From a checkpoint of a small mixture-of-experts model trained on Wikipedia.
Size: width 128, 43.4M parameters.
Training: a variant of Muon for the experts, 396M tokens, 5291 steps.
Below are experts of layer 10 (counted from 0) of a mixture-of-experts language model. Rows are named router (the router's row for the expert), up (a neuron's input weights, with its number) and show model dimensions 0-127. Each number is 200 + 30 x the weight over its row's rms, rounded and kept within 0 to 999.
After each expert's rows: a language model's description of what the expert responds to. This comes from a sample of Wikipedia text that the model never trained on.

# expert 24
router,204,238,209,189,194,161,218,242,220,228,213,253,171,178,165,207,206,250,165,244,183,187,180,238,228,217,228,153,230,189,244,167,140,144,236,206,163,245,250,201,204,211,236,184,207,190,223,199,159,220,174,232,207,224,190,147,252,208,185,179,205,167,247,160,215,218,209,167,249,172,247,226,199,212,249,179,226,166,210,192,238,188,130,193,230,187,203,171,189,196,181,248,182,215,235,182,209,156,186,174,225,249,176,210,173,213,208,206,186,170,194,179,195,244,228,175,165,239,253,233,249,199,158,225,156,220,150,203
up0,190,179,177,186,180,185,235,228,260,201,166,150,169,248,209,235,206,186,250,215,172,202,191,190,220,219,167,167,209,160,189,202,239,196,173,168,199,232,145,229,221,200,174,232,277,237,173,239,173,172,235,180,133,204,195,205,202,239,186,129,208,148,285,164,188,204,116,198,258,224,161,163,200,205,231,206,229,239,161,168,227,183,173,203,213,230,191,206,164,190,180,211,182,208,173,189,179,155,206,224,201,174,188,203,202,201,226,258,176,160,210,205,196,162,213,205,237,231,157,201,227,189,205,156,196,186,204,193
Description: Biography connectives, list items

# expert 4
router,220,223,264,186,216,165,197,231,214,218,249,202,175,161,232,220,221,229,166,217,218,164,172,215,207,244,231,166,223,174,250,165,143,175,212,175,173,203,248,192,192,182,210,167,190,155,218,164,133,206,171,214,236,216,178,156,214,197,167,183,229,162,242,159,205,229,166,142,225,177,232,227,214,206,234,172,232,172,212,206,233,189,182,177,225,164,237,148,196,190,185,232,203,245,220,176,250,170,175,170,235,227,172,222,153,187,227,191,148,170,178,157,199,249,216,227,154,220,237,231,234,201,166,227,166,228,161,204
up0,155,235,158,176,210,199,201,152,258,168,167,210,202,241,211,195,208,273,224,176,225,125,227,167,228,219,243,213,150,253,193,195,195,178,208,244,179,254,178,231,226,195,179,200,240,203,178,131,277,248,160,196,188,199,194,167,186,191,191,203,124,194,214,184,204,207,227,214,154,168,180,227,198,178,224,195,187,189,260,219,155,192,173,243,232,178,232,160,180,158,184,173,172,180,203,236,224,193,208,184,175,174,208,193,207,202,223,190,226,181,207,166,248,171,177,171,142,203,190,215,255,186,222,196,173,183,214,186
Description: Directional and position words

# expert 0
router,196,246,204,186,192,159,247,224,218,222,217,200,192,165,165,216,234,242,156,240,203,177,170,250,182,238,234,186,212,176,228,176,145,184,200,178,170,258,241,170,173,200,234,190,215,183,197,156,154,203,177,225,200,260,170,160,258,221,175,223,220,160,241,182,214,227,234,155,220,184,246,228,208,213,246,165,241,143,209,192,245,211,178,188,215,193,239,172,192,180,173,224,179,240,221,148,227,162,215,177,221,247,165,199,197,184,240,209,177,162,204,163,216,225,240,206,160,237,223,224,257,205,185,238,177,197,150,222
up0,191,192,195,199,221,179,204,156,189,200,217,243,209,242,189,159,222,222,210,214,221,182,175,222,168,238,221,199,225,194,202,172,186,225,168,147,209,197,227,210,243,175,179,257,231,169,227,245,243,198,189,181,183,231,185,175,133,229,212,149,180,174,171,173,205,188,183,217,187,187,192,193,215,218,144,231,241,172,221,219,216,157,150,185,161,197,217,178,222,148,236,198,200,194,140,240,224,239,177,232,205,229,221,239,186,260,212,165,182,223,128,185,231,241,190,233,175,224,139,203,186,189,223,131,154,221,187,121
Description: Capital after comma

# expert 8
router,213,239,239,184,153,154,188,236,231,205,241,170,178,167,181,188,223,259,162,223,218,167,161,225,226,222,234,185,211,175,243,233,148,192,212,168,154,180,252,198,189,174,225,180,198,179,215,186,177,180,163,199,238,206,195,170,228,182,187,139,205,139,238,167,199,239,204,171,173,175,224,234,224,212,261,184,245,184,209,176,258,179,181,201,241,162,211,178,184,188,165,213,190,235,215,180,213,140,159,176,247,268,192,242,152,197,218,182,153,178,204,164,208,239,219,205,183,246,235,233,232,212,173,227,182,193,168,209
up0,169,222,190,171,209,189,189,173,267,207,190,218,209,224,142,156,216,215,185,183,181,247,175,186,173,177,216,163,231,270,184,173,238,160,181,180,193,188,224,161,158,182,207,221,219,177,223,205,227,198,193,209,187,206,192,225,212,202,154,239,192,184,197,171,186,170,234,151,136,251,222,159,171,250,146,205,248,171,190,154,175,182,188,268,201,166,213,219,217,182,201,214,176,203,149,236,140,207,172,204,230,185,173,147,190,201,200,245,143,160,188,150,177,166,217,183,195,189,238,198,153,177,240,191,189,178,217,136
Description: Section-opening determiners

# expert 23
router,199,251,212,180,215,151,196,246,218,185,221,183,182,170,189,195,213,243,179,235,201,196,155,239,252,214,243,157,238,189,244,200,159,194,193,191,166,218,246,203,201,170,213,180,205,170,211,171,182,200,145,216,170,254,181,173,241,193,159,195,190,145,232,166,202,231,198,168,231,188,223,214,219,210,223,166,225,161,240,175,239,197,146,175,215,179,200,177,200,201,163,222,230,211,233,185,217,155,212,154,263,230,185,220,158,202,204,232,169,156,214,137,221,251,244,214,176,210,237,220,248,219,146,255,186,228,145,179
up0,220,161,201,170,152,182,230,142,193,202,197,252,187,228,197,239,132,174,205,220,188,218,192,196,182,214,198,260,239,171,179,251,312,174,210,169,183,191,226,170,188,215,240,189,229,191,174,196,202,160,208,214,162,181,203,215,212,208,244,230,188,258,179,169,199,197,163,217,220,177,198,242,163,179,228,204,184,178,174,221,200,180,188,223,283,190,230,186,181,141,187,176,247,201,216,170,233,216,252,212,165,217,152,284,197,240,193,224,210,227,214,204,155,224,224,207,231,181,188,178,217,208,170,209,222,170,188,218
Description: Table cell separators

# expert 42
router,209,245,213,186,175,144,223,236,230,210,235,193,190,161,174,200,210,254,166,231,192,178,163,222,198,252,223,192,230,174,258,211,173,152,230,187,165,190,255,236,180,154,198,187,223,185,217,191,163,199,170,210,193,219,170,147,241,186,205,190,224,161,242,157,212,243,226,141,229,151,225,252,215,212,232,184,233,165,199,203,231,179,152,200,230,183,215,183,200,170,160,222,206,222,208,167,233,189,194,164,215,241,181,191,167,209,204,187,166,129,206,151,217,256,233,199,171,254,209,220,235,224,166,233,184,228,150,229
up0,223,168,200,234,263,178,159,202,189,236,237,231,155,193,186,213,224,204,170,229,218,247,207,211,201,165,224,220,256,183,201,194,154,199,219,172,203,184,179,154,296,200,196,182,179,195,190,167,159,187,213,194,179,201,199,206,195,201,164,192,234,197,193,167,197,209,163,149,229,143,216,162,198,191,233,141,177,235,179,208,175,234,193,180,197,214,187,184,191,150,239,207,172,195,245,186,184,207,202,195,168,217,161,185,184,164,132,255,202,246,282,134,210,174,233,233,229,206,185,166,210,239,258,201,247,188,185,229
Description: Commas in name lists

# expert 33
router,224,242,227,184,194,168,223,248,240,198,237,204,178,166,199,193,205,245,150,230,158,192,173,239,225,230,246,180,223,171,236,207,194,181,189,180,163,200,246,231,206,216,243,178,237,134,219,157,172,201,158,233,246,199,147,147,223,172,163,195,188,149,236,171,215,237,186,182,233,165,221,230,225,247,218,182,215,159,205,172,251,204,159,159,231,184,209,178,193,189,179,228,192,233,231,173,227,165,176,165,248,228,186,225,176,193,218,201,173,152,218,171,206,237,188,221,183,252,209,237,239,214,157,233,161,205,146,199
up0,175,184,237,212,206,233,167,204,166,191,230,202,201,133,155,188,217,185,206,286,182,200,226,148,225,177,219,213,239,182,179,156,247,194,148,154,182,167,215,228,261,180,175,220,164,189,202,193,248,202,198,199,219,170,204,216,201,236,170,230,185,218,171,186,236,201,174,200,203,172,210,158,258,216,214,244,256,202,209,207,223,210,249,183,177,172,207,209,157,185,143,191,190,198,213,148,203,166,221,194,252,202,164,187,169,251,240,132,196,223,203,148,194,195,191,196,222,255,187,227,184,213,204,197,180,138,228,261
Description: Word starts after articles

# expert 10
router,235,234,236,187,206,172,178,260,230,230,230,232,173,158,191,201,214,237,192,233,191,187,183,237,208,256,238,179,232,169,235,180,132,161,190,185,166,244,237,197,179,183,238,167,208,195,234,168,157,213,149,198,216,202,164,182,231,182,198,181,213,171,216,152,192,208,193,163,199,167,222,230,249,225,259,162,218,154,228,166,220,181,165,192,221,189,211,164,182,197,171,237,206,228,196,169,225,136,174,166,223,244,180,238,157,208,214,172,170,157,177,144,236,232,249,194,180,230,226,232,231,232,163,212,157,207,173,205
up3,184,200,238,185,187,189,217,195,177,167,190,185,167,205,233,250,188,182,156,213,175,202,196,140,230,195,184,169,253,208,195,235,221,210,223,187,191,171,187,226,180,208,152,207,187,227,114,222,206,207,174,263,142,170,223,215,253,193,178,195,198,241,160,174,244,217,185,147,241,238,219,196,178,253,192,253,168,186,174,234,233,220,154,236,178,193,192,180,170,241,204,188,187,174,221,145,209,230,207,128,235,243,251,236,239,222,211,234,238,197,163,246,249,182,204,181,217,193,206,217,242,242,190,211,188,177,173,189
Description: Section markers, name pieces

# expert 16
router,213,237,214,185,192,167,204,221,248,220,236,195,198,178,194,212,238,238,179,230,216,160,162,236,233,224,217,159,222,185,241,207,174,164,221,181,181,217,261,199,195,184,211,170,190,175,235,170,139,177,184,201,200,227,177,152,228,169,167,205,198,137,247,167,201,232,215,146,187,213,247,221,240,243,232,167,224,153,204,147,244,177,168,186,233,189,212,159,194,165,177,241,164,224,214,187,215,143,239,148,227,246,176,218,176,179,224,200,167,166,211,153,213,251,222,219,180,233,249,223,227,222,181,240,184,219,149,198
up0,216,192,229,185,225,183,220,216,235,169,182,221,196,211,247,250,214,220,189,176,202,275,210,159,226,201,136,196,156,194,177,196,184,176,177,179,198,233,161,191,227,194,256,190,232,207,156,203,188,147,192,213,222,229,214,170,165,275,195,218,219,160,210,153,249,218,226,158,178,197,188,195,285,157,214,124,197,132,195,178,203,184,176,209,213,166,217,172,192,219,215,196,246,291,204,225,213,174,242,195,213,240,210,225,210,224,188,215,154,191,154,177,202,198,198,147,218,215,204,187,162,204,235,182,197,223,224,189
Description: Quantifiers and name pieces

# expert 54
router,209,214,235,182,152,146,190,249,222,220,234,180,199,168,184,214,227,241,159,237,186,170,162,213,208,256,236,164,243,173,234,189,187,182,197,185,159,235,243,174,198,142,241,187,207,174,201,171,181,196,130,207,226,216,187,174,229,174,189,164,211,138,235,148,190,231,213,177,213,196,239,220,213,232,231,164,223,179,227,194,243,168,179,193,219,168,234,181,199,177,186,225,219,237,239,188,231,162,175,180,224,246,182,216,154,193,222,202,180,142,240,166,201,247,231,220,186,240,224,205,232,196,150,248,162,251,162,203
up2,199,201,247,215,130,184,242,164,190,199,188,211,208,255,228,195,261,247,188,213,203,188,183,232,165,202,215,239,197,252,169,179,207,180,201,175,182,193,234,131,156,246,192,184,226,200,223,186,223,214,221,167,183,262,181,211,181,250,236,196,179,212,279,212,216,214,221,196,194,212,187,216,237,176,233,217,198,183,140,194,145,233,135,157,232,176,198,239,159,169,174,182,210,224,161,157,247,200,222,198,177,201,168,199,245,200,148,176,206,221,191,174,196,204,136,172,260,209,181,196,168,193,176,194,188,207,251,186
Description: Line breaks, group plurals

# expert 17
router,207,232,199,185,207,139,203,255,249,250,225,222,196,178,209,233,223,238,181,228,174,194,159,235,201,235,234,179,214,182,229,228,185,121,209,184,161,241,227,213,196,194,236,178,206,188,223,180,183,194,150,232,212,216,168,143,240,233,190,191,240,150,250,162,209,237,223,175,208,170,254,222,181,213,233,177,228,155,195,188,262,182,174,194,239,197,225,159,193,181,188,218,207,211,206,177,230,161,209,173,218,250,178,218,162,200,244,196,161,156,251,140,216,236,196,197,179,237,238,220,232,199,192,259,172,210,169,220
up0,117,247,150,208,132,246,219,190,201,193,196,206,214,215,212,246,222,169,203,219,188,192,234,241,162,161,160,175,177,181,212,185,211,308,212,167,192,197,234,176,199,269,205,221,216,272,154,162,190,187,153,206,174,202,137,165,212,224,190,168,222,188,254,232,203,169,173,239,193,210,169,238,198,264,218,198,199,179,199,184,254,223,249,155,196,194,188,144,211,182,231,216,213,183,220,197,212,220,185,200,187,192,216,204,161,239,182,208,188,217,217,172,170,197,210,198,192,248,204,197,203,181,210,181,212,211,184,252
Description: Copulas and number tails

# expert 5
router,209,233,229,184,184,162,172,230,240,254,222,208,182,153,207,175,247,251,154,216,184,179,184,243,207,254,238,176,219,193,232,184,164,170,230,173,150,246,261,211,202,208,222,177,231,187,214,173,163,213,182,218,196,238,165,141,233,180,165,167,209,142,235,163,207,209,203,174,210,178,257,210,208,220,251,176,221,152,210,192,243,200,170,192,202,186,220,174,205,199,182,242,238,221,213,176,243,178,200,146,251,249,168,216,168,196,238,205,156,149,195,175,217,224,226,174,167,234,214,228,217,211,176,250,166,213,167,223
up0,266,246,174,221,224,154,237,179,188,214,170,175,137,251,193,166,159,254,186,190,194,195,259,212,215,209,262,181,204,202,208,217,136,184,223,183,176,218,233,247,191,217,174,153,191,192,240,200,242,181,211,209,198,200,197,189,235,231,210,251,208,202,191,154,219,164,209,232,224,166,205,194,227,205,241,219,202,246,174,229,177,219,195,181,159,212,231,193,174,234,203,188,201,145,187,160,206,207,254,264,172,252,198,196,164,211,161,204,165,200,242,201,198,190,244,209,146,160,162,209,217,262,166,170,167,167,216,170
Description: Capital-letter name starts

# expert 38
router,213,223,236,180,210,174,220,237,220,211,231,162,179,153,199,197,230,266,177,226,195,183,172,236,224,250,251,180,229,170,238,191,160,176,229,166,163,238,245,209,191,165,229,181,217,181,226,161,163,193,145,206,194,225,170,172,233,162,181,192,234,157,249,154,208,225,190,156,184,194,233,242,217,225,239,184,243,181,208,182,244,204,168,205,220,191,216,151,190,172,162,223,233,204,209,176,226,170,191,178,232,233,187,214,182,196,258,221,159,145,180,138,201,258,222,201,183,233,244,233,243,198,158,233,175,190,165,207
up0,210,164,193,208,167,169,187,229,238,214,202,158,151,184,143,174,243,190,208,177,215,230,188,237,222,216,224,203,113,154,144,215,177,207,188,206,117,167,170,225,177,195,253,206,192,210,203,246,202,173,262,190,148,202,189,175,189,144,173,187,196,211,211,191,209,192,202,189,233,202,189,219,186,218,193,193,218,166,170,203,202,236,249,200,259,196,149,225,192,142,177,186,230,224,226,187,221,162,213,192,225,217,195,229,249,179,209,144,255,240,199,191,192,181,170,261,205,175,209,205,230,207,181,173,164,147,137,187
Description: Sentence-closing words

# expert 49
router,232,244,229,176,188,175,230,235,226,194,233,200,193,170,205,219,216,239,165,243,205,177,155,223,220,234,220,170,220,180,242,209,213,163,197,172,160,206,256,229,217,192,202,190,204,194,216,153,156,219,165,204,212,194,173,168,241,198,178,197,199,134,236,159,193,240,205,161,217,176,254,230,242,250,242,161,236,146,219,205,251,189,174,189,221,197,211,181,193,185,159,221,181,238,229,160,239,162,176,176,229,258,180,241,145,218,205,228,179,164,218,152,180,213,187,203,169,253,224,230,237,232,177,237,165,244,159,205
up0,168,224,204,240,178,187,196,195,184,202,212,137,181,245,215,229,190,224,213,132,198,187,239,234,172,226,187,176,185,231,154,147,213,184,214,190,155,165,204,191,207,224,126,178,194,170,160,286,174,163,175,239,205,187,207,209,219,188,195,203,200,214,169,135,121,210,204,210,172,219,199,203,167,225,156,190,213,232,257,174,195,182,136,183,229,203,240,181,247,229,178,193,163,233,157,164,168,206,242,246,178,200,191,198,238,211,231,183,220,211,211,162,231,218,228,200,179,264,163,212,176,200,174,164,161,207,204,196
Description: Ordinals, conjunctions, name ends

# expert 14
router,200,220,211,191,152,175,210,234,217,216,250,183,197,159,207,205,212,252,167,236,175,190,174,248,238,241,223,169,217,184,243,193,194,171,208,182,172,240,241,214,210,180,190,162,218,162,236,159,188,229,158,198,196,219,179,148,226,182,165,169,199,142,243,167,187,230,187,145,196,190,221,238,236,231,222,167,230,151,213,204,256,172,167,180,206,175,212,172,209,188,178,227,194,234,239,174,225,144,189,169,239,227,192,233,170,189,246,228,179,176,237,152,214,224,224,207,195,248,260,241,245,205,186,253,187,254,157,188
up0,197,211,176,215,214,157,240,184,187,167,162,239,226,190,214,186,127,237,205,209,261,266,191,218,207,219,182,241,231,219,202,217,251,203,198,234,214,198,206,138,140,203,213,187,189,202,138,221,182,165,169,233,195,197,221,178,164,207,147,186,161,209,192,185,193,195,204,170,192,191,230,211,225,162,168,226,254,147,198,247,226,251,192,200,221,245,187,183,222,137,225,173,224,235,213,175,189,179,213,214,240,216,223,205,110,225,146,201,206,202,170,225,217,171,221,203,215,217,208,172,232,192,209,136,234,146,172,219
Description: Time colons and prepositions

# expert 1
router,204,208,225,181,186,145,217,250,226,208,250,210,160,176,151,188,226,222,148,220,171,164,167,236,233,241,226,179,255,178,247,195,183,170,197,187,174,201,235,240,211,204,234,189,210,139,226,188,171,229,152,226,230,212,183,141,226,202,146,194,203,141,226,172,199,242,195,153,196,180,234,215,206,236,243,179,202,158,203,205,230,185,184,202,210,183,224,172,206,205,194,243,188,229,233,173,232,141,207,168,247,232,178,236,161,198,211,210,161,172,179,149,193,251,221,205,176,224,230,237,236,219,165,239,161,223,149,196
up2,188,207,157,203,185,194,235,230,181,201,181,203,241,197,131,248,192,174,245,207,212,187,200,257,128,218,218,165,212,165,183,242,241,267,199,216,208,162,208,173,201,215,186,182,203,186,263,191,171,176,229,200,207,175,207,194,172,221,202,216,201,198,192,234,236,186,202,107,210,172,176,192,176,174,205,207,225,224,190,222,240,213,217,205,214,197,210,184,184,224,179,201,210,195,136,237,195,160,167,152,243,224,220,118,154,221,172,193,186,201,243,235,203,232,203,230,264,201,212,199,203,240,172,163,170,112,228,214
Description: Line breaks, auxiliaries, tables

# expert 12
router,224,244,206,181,170,176,202,252,226,190,216,207,206,173,205,214,234,228,160,225,185,187,165,222,247,228,242,179,233,167,229,205,150,150,204,192,144,236,243,234,176,143,233,168,186,186,206,165,161,225,160,218,178,205,160,145,248,194,172,149,205,151,228,151,212,213,186,172,199,163,240,215,213,211,242,196,226,178,193,183,256,188,149,189,218,152,214,172,194,187,193,226,205,225,233,184,225,179,205,154,251,221,196,250,168,185,210,193,177,147,198,158,199,242,190,192,186,241,233,229,241,207,159,242,162,225,153,206
up0,207,147,213,206,257,218,245,152,227,225,187,203,201,234,212,189,173,242,189,215,218,212,217,221,194,163,142,204,162,214,177,261,226,255,193,219,187,195,201,148,134,245,223,224,203,162,226,229,212,213,165,195,283,183,235,216,209,249,247,229,187,222,208,180,223,233,192,224,178,226,212,175,220,181,199,202,198,185,233,214,203,172,180,186,161,212,125,257,183,190,143,246,162,190,224,196,252,160,157,167,201,233,173,234,178,200,211,196,242,228,166,175,189,233,191,155,169,265,207,209,185,213,204,173,222,209,212,210
Description: Table line breaks

# expert 45
router,208,232,214,187,222,152,218,235,222,197,234,187,185,154,181,182,214,254,178,233,153,195,169,221,192,218,231,163,231,168,235,213,208,178,209,168,168,219,230,189,200,177,230,183,210,197,210,180,171,212,162,234,241,191,162,155,249,208,186,159,240,154,249,179,192,237,217,156,193,165,242,234,196,220,253,169,218,150,203,201,245,154,168,171,227,185,203,176,201,185,177,222,177,232,214,174,234,161,198,153,258,227,142,208,168,219,204,209,154,159,189,177,212,237,193,211,154,230,262,232,263,208,176,225,169,222,139,202
up0,175,224,196,238,215,249,254,223,233,181,179,190,227,173,251,231,236,169,204,225,245,162,199,204,213,189,150,170,173,218,141,165,199,225,248,208,185,230,171,179,196,221,183,203,133,178,218,223,180,216,195,205,155,218,147,181,198,189,208,215,154,204,227,192,206,223,176,157,190,273,140,180,171,165,245,197,231,182,212,139,240,187,245,226,186,159,180,180,193,145,223,227,207,207,166,202,192,168,155,222,181,164,248,177,217,162,188,174,175,191,159,172,193,219,233,247,188,197,232,236,221,171,211,208,255,223,239,235
Description: Copular and modal verbs

# expert 29
router,224,215,241,176,182,173,207,244,254,215,222,226,177,167,186,226,205,250,170,236,186,185,171,253,215,259,223,178,236,185,250,171,174,182,205,203,149,240,241,192,218,181,219,187,207,193,212,180,165,213,163,226,228,202,187,163,236,205,174,214,248,148,225,149,227,231,208,170,235,154,248,228,201,234,244,151,235,150,203,202,255,176,181,182,208,180,196,182,212,193,183,235,201,247,196,188,239,180,203,171,229,232,175,241,173,179,237,195,153,169,188,154,203,254,193,205,166,252,237,213,224,219,182,250,187,208,140,224
up0,220,165,199,182,193,193,231,179,128,164,240,215,234,229,219,216,152,260,195,208,232,186,201,197,166,188,232,193,194,245,272,210,223,171,152,238,194,220,189,154,175,287,167,171,197,208,202,253,188,185,217,151,170,192,205,219,200,213,224,163,180,238,231,212,203,179,157,213,135,208,221,177,183,222,185,137,186,235,231,260,189,194,206,139,219,215,219,195,223,192,240,244,200,205,230,200,174,210,205,223,204,165,258,219,172,187,212,202,136,209,196,226,176,140,162,204,211,230,223,236,230,224,204,198,192,180,227,159
Description: Decimal percentage digits

# expert 9
router,211,227,233,194,219,173,230,224,226,218,225,222,169,175,188,179,204,241,161,242,161,190,170,224,221,237,223,166,236,160,241,200,170,151,241,181,153,201,232,207,207,192,206,181,211,172,220,181,155,178,181,245,213,247,175,140,250,212,184,185,209,139,240,167,199,222,197,173,240,174,234,210,194,225,224,158,230,159,207,202,240,158,172,178,207,220,223,184,191,179,183,226,202,225,198,161,240,165,192,148,245,260,171,205,171,195,229,192,170,166,204,138,211,261,209,209,164,231,229,231,244,209,176,254,161,211,147,182
up0,262,223,159,188,202,222,209,193,215,187,168,169,203,177,196,191,239,208,124,226,181,242,168,199,213,202,202,218,207,218,185,185,244,211,216,228,222,195,271,190,217,150,202,198,199,170,164,229,230,183,175,180,141,195,219,160,213,179,205,160,187,132,178,209,186,219,220,174,233,175,202,224,200,273,222,182,192,161,197,193,242,136,225,147,189,169,220,188,231,229,210,250,262,178,175,185,163,259,203,204,223,169,245,223,209,247,163,224,203,139,172,276,185,188,174,210,200,215,213,185,154,182,196,166,216,171,225,215
Description: Digits and adjectives

# expert 3
router,201,234,207,185,179,147,194,238,240,213,239,185,173,165,160,189,244,230,156,245,191,176,160,240,246,217,230,175,239,171,235,201,205,174,208,188,147,190,250,201,173,190,224,166,216,185,191,172,200,207,162,214,227,207,175,142,240,174,163,195,245,156,249,176,178,222,233,172,223,161,243,225,235,224,244,178,247,156,206,174,225,180,160,176,214,198,221,178,190,195,157,240,181,229,226,182,215,166,174,170,225,239,169,221,158,168,222,171,161,172,228,148,201,229,179,204,161,252,209,219,230,228,165,239,180,190,166,232
up0,209,217,272,181,229,191,220,246,176,262,274,193,210,223,177,197,166,221,163,207,228,165,214,208,175,220,187,155,234,161,217,168,203,227,207,256,192,168,157,168,237,207,217,208,181,259,155,215,193,212,233,194,178,159,147,208,260,172,209,186,156,261,171,195,198,201,206,221,234,173,173,178,137,187,238,171,213,214,164,224,216,185,178,136,229,220,214,225,262,206,188,136,230,219,204,210,244,154,213,191,242,242,202,236,168,166,177,183,169,218,181,193,192,187,171,203,204,164,205,231,199,202,206,195,177,203,160,227
Description: Mid-word name fragments

# expert 19
router,218,228,207,185,192,147,211,261,231,206,238,209,189,142,205,187,230,243,171,226,204,196,162,234,213,226,231,159,245,174,228,183,189,166,224,176,147,214,253,216,199,193,214,164,191,174,233,189,176,233,155,190,192,214,177,168,236,184,172,191,188,161,238,145,188,234,158,169,228,170,239,232,210,237,216,180,237,176,211,195,257,191,174,184,231,206,221,156,204,172,164,249,205,223,227,164,196,141,217,141,231,251,163,210,172,174,243,214,153,182,193,151,214,218,195,225,204,216,223,230,243,208,130,233,167,211,175,218
up0,198,216,206,193,216,213,199,147,220,178,207,242,173,175,243,216,188,148,212,203,168,224,181,198,193,191,199,198,180,161,213,257,151,210,180,205,183,161,209,178,220,206,217,162,142,240,282,187,238,188,211,239,265,215,206,188,210,209,167,170,247,171,222,194,197,155,195,145,209,157,181,197,263,219,196,251,215,190,232,224,236,192,245,196,221,200,148,220,174,217,230,233,220,242,135,221,227,206,233,156,190,146,220,200,208,248,204,226,159,220,177,216,196,169,257,207,188,204,153,182,270,212,183,208,214,169,182,156
Description: Word and sentence starts

# expert 52
router,222,241,214,183,177,146,178,222,232,199,222,227,181,167,200,200,233,252,171,241,173,187,143,242,217,254,222,165,226,168,250,187,176,178,204,201,154,232,237,207,206,191,200,190,227,182,222,191,168,188,163,189,209,235,150,171,224,180,188,196,200,143,232,160,199,233,204,171,212,195,236,223,248,234,237,151,238,169,214,155,266,195,165,187,223,186,241,184,191,176,193,241,201,227,194,183,238,148,192,147,220,253,187,224,150,202,227,213,164,184,213,159,207,216,191,219,187,245,220,248,235,209,170,240,151,212,138,195
up2,239,198,209,162,196,198,210,215,212,175,239,172,236,211,228,242,260,160,205,180,224,216,212,185,179,165,224,236,224,205,225,198,224,223,184,249,176,228,131,156,161,199,208,207,199,170,205,186,192,174,226,206,229,218,169,212,188,182,224,197,174,186,212,110,215,202,121,222,189,228,186,217,234,228,224,178,199,237,222,222,252,249,201,173,189,292,230,236,196,151,195,188,151,221,224,161,225,241,159,194,198,219,198,179,154,117,172,228,192,227,211,254,181,223,204,201,206,231,234,228,211,236,192,231,188,225,224,194
Description: Numbers and function words

# expert 20
router,226,230,192,169,217,153,204,231,239,220,220,177,183,162,186,255,238,232,163,226,181,182,157,257,236,238,237,180,230,191,258,188,200,188,198,171,139,204,230,188,160,161,205,189,210,165,211,163,160,223,158,211,195,216,180,143,230,196,178,178,201,175,253,181,209,227,202,184,196,181,235,233,203,222,246,175,226,152,204,182,241,203,145,182,216,187,228,162,207,207,186,228,183,232,198,158,235,156,230,148,245,249,175,214,158,209,202,185,190,151,211,152,202,224,228,195,171,230,248,232,233,219,170,241,169,197,149,162
up2,218,206,188,202,156,217,179,248,239,173,200,179,199,192,164,192,195,201,223,175,159,190,241,127,204,206,156,165,223,203,163,171,188,197,195,238,195,178,268,204,177,210,194,163,217,203,159,213,155,168,235,180,211,183,193,206,258,180,181,216,170,206,178,163,170,217,232,176,207,250,198,201,188,173,186,206,217,186,231,219,217,215,168,236,220,160,149,185,247,263,184,170,225,220,134,165,306,218,161,213,216,239,215,247,198,208,220,205,177,219,179,185,148,176,167,166,181,164,230,151,210,240,175,220,160,215,168,175
Description: Year ranges and line ends

# expert 22
router,216,234,232,184,190,157,214,245,239,205,226,203,177,156,187,210,213,251,168,232,217,184,145,229,189,224,237,202,229,177,260,181,193,182,211,183,143,171,233,185,193,164,234,179,208,181,213,159,173,219,133,235,206,219,175,170,252,179,181,183,223,162,231,168,206,225,203,154,174,187,225,228,225,230,232,188,220,173,215,202,245,181,175,140,222,200,211,180,180,173,161,252,196,234,232,167,224,133,187,167,243,258,170,235,182,200,235,169,173,173,186,161,202,236,185,199,197,238,225,250,255,234,200,246,171,216,176,190
up0,197,187,92,196,215,269,230,217,109,217,216,171,204,197,211,221,199,200,191,235,223,199,179,229,258,192,218,195,192,200,170,227,184,211,203,186,181,171,205,235,208,160,156,183,180,176,189,213,171,202,158,187,236,192,167,166,227,123,187,195,266,195,143,206,193,222,149,205,205,206,215,238,202,245,206,198,178,182,175,194,180,253,212,255,241,163,154,232,174,178,228,239,207,220,216,232,174,223,210,199,218,240,241,185,169,189,155,196,185,281,164,198,213,166,197,202,179,173,234,212,200,182,176,181,182,186,168,196
Description: Section starts, biography verbs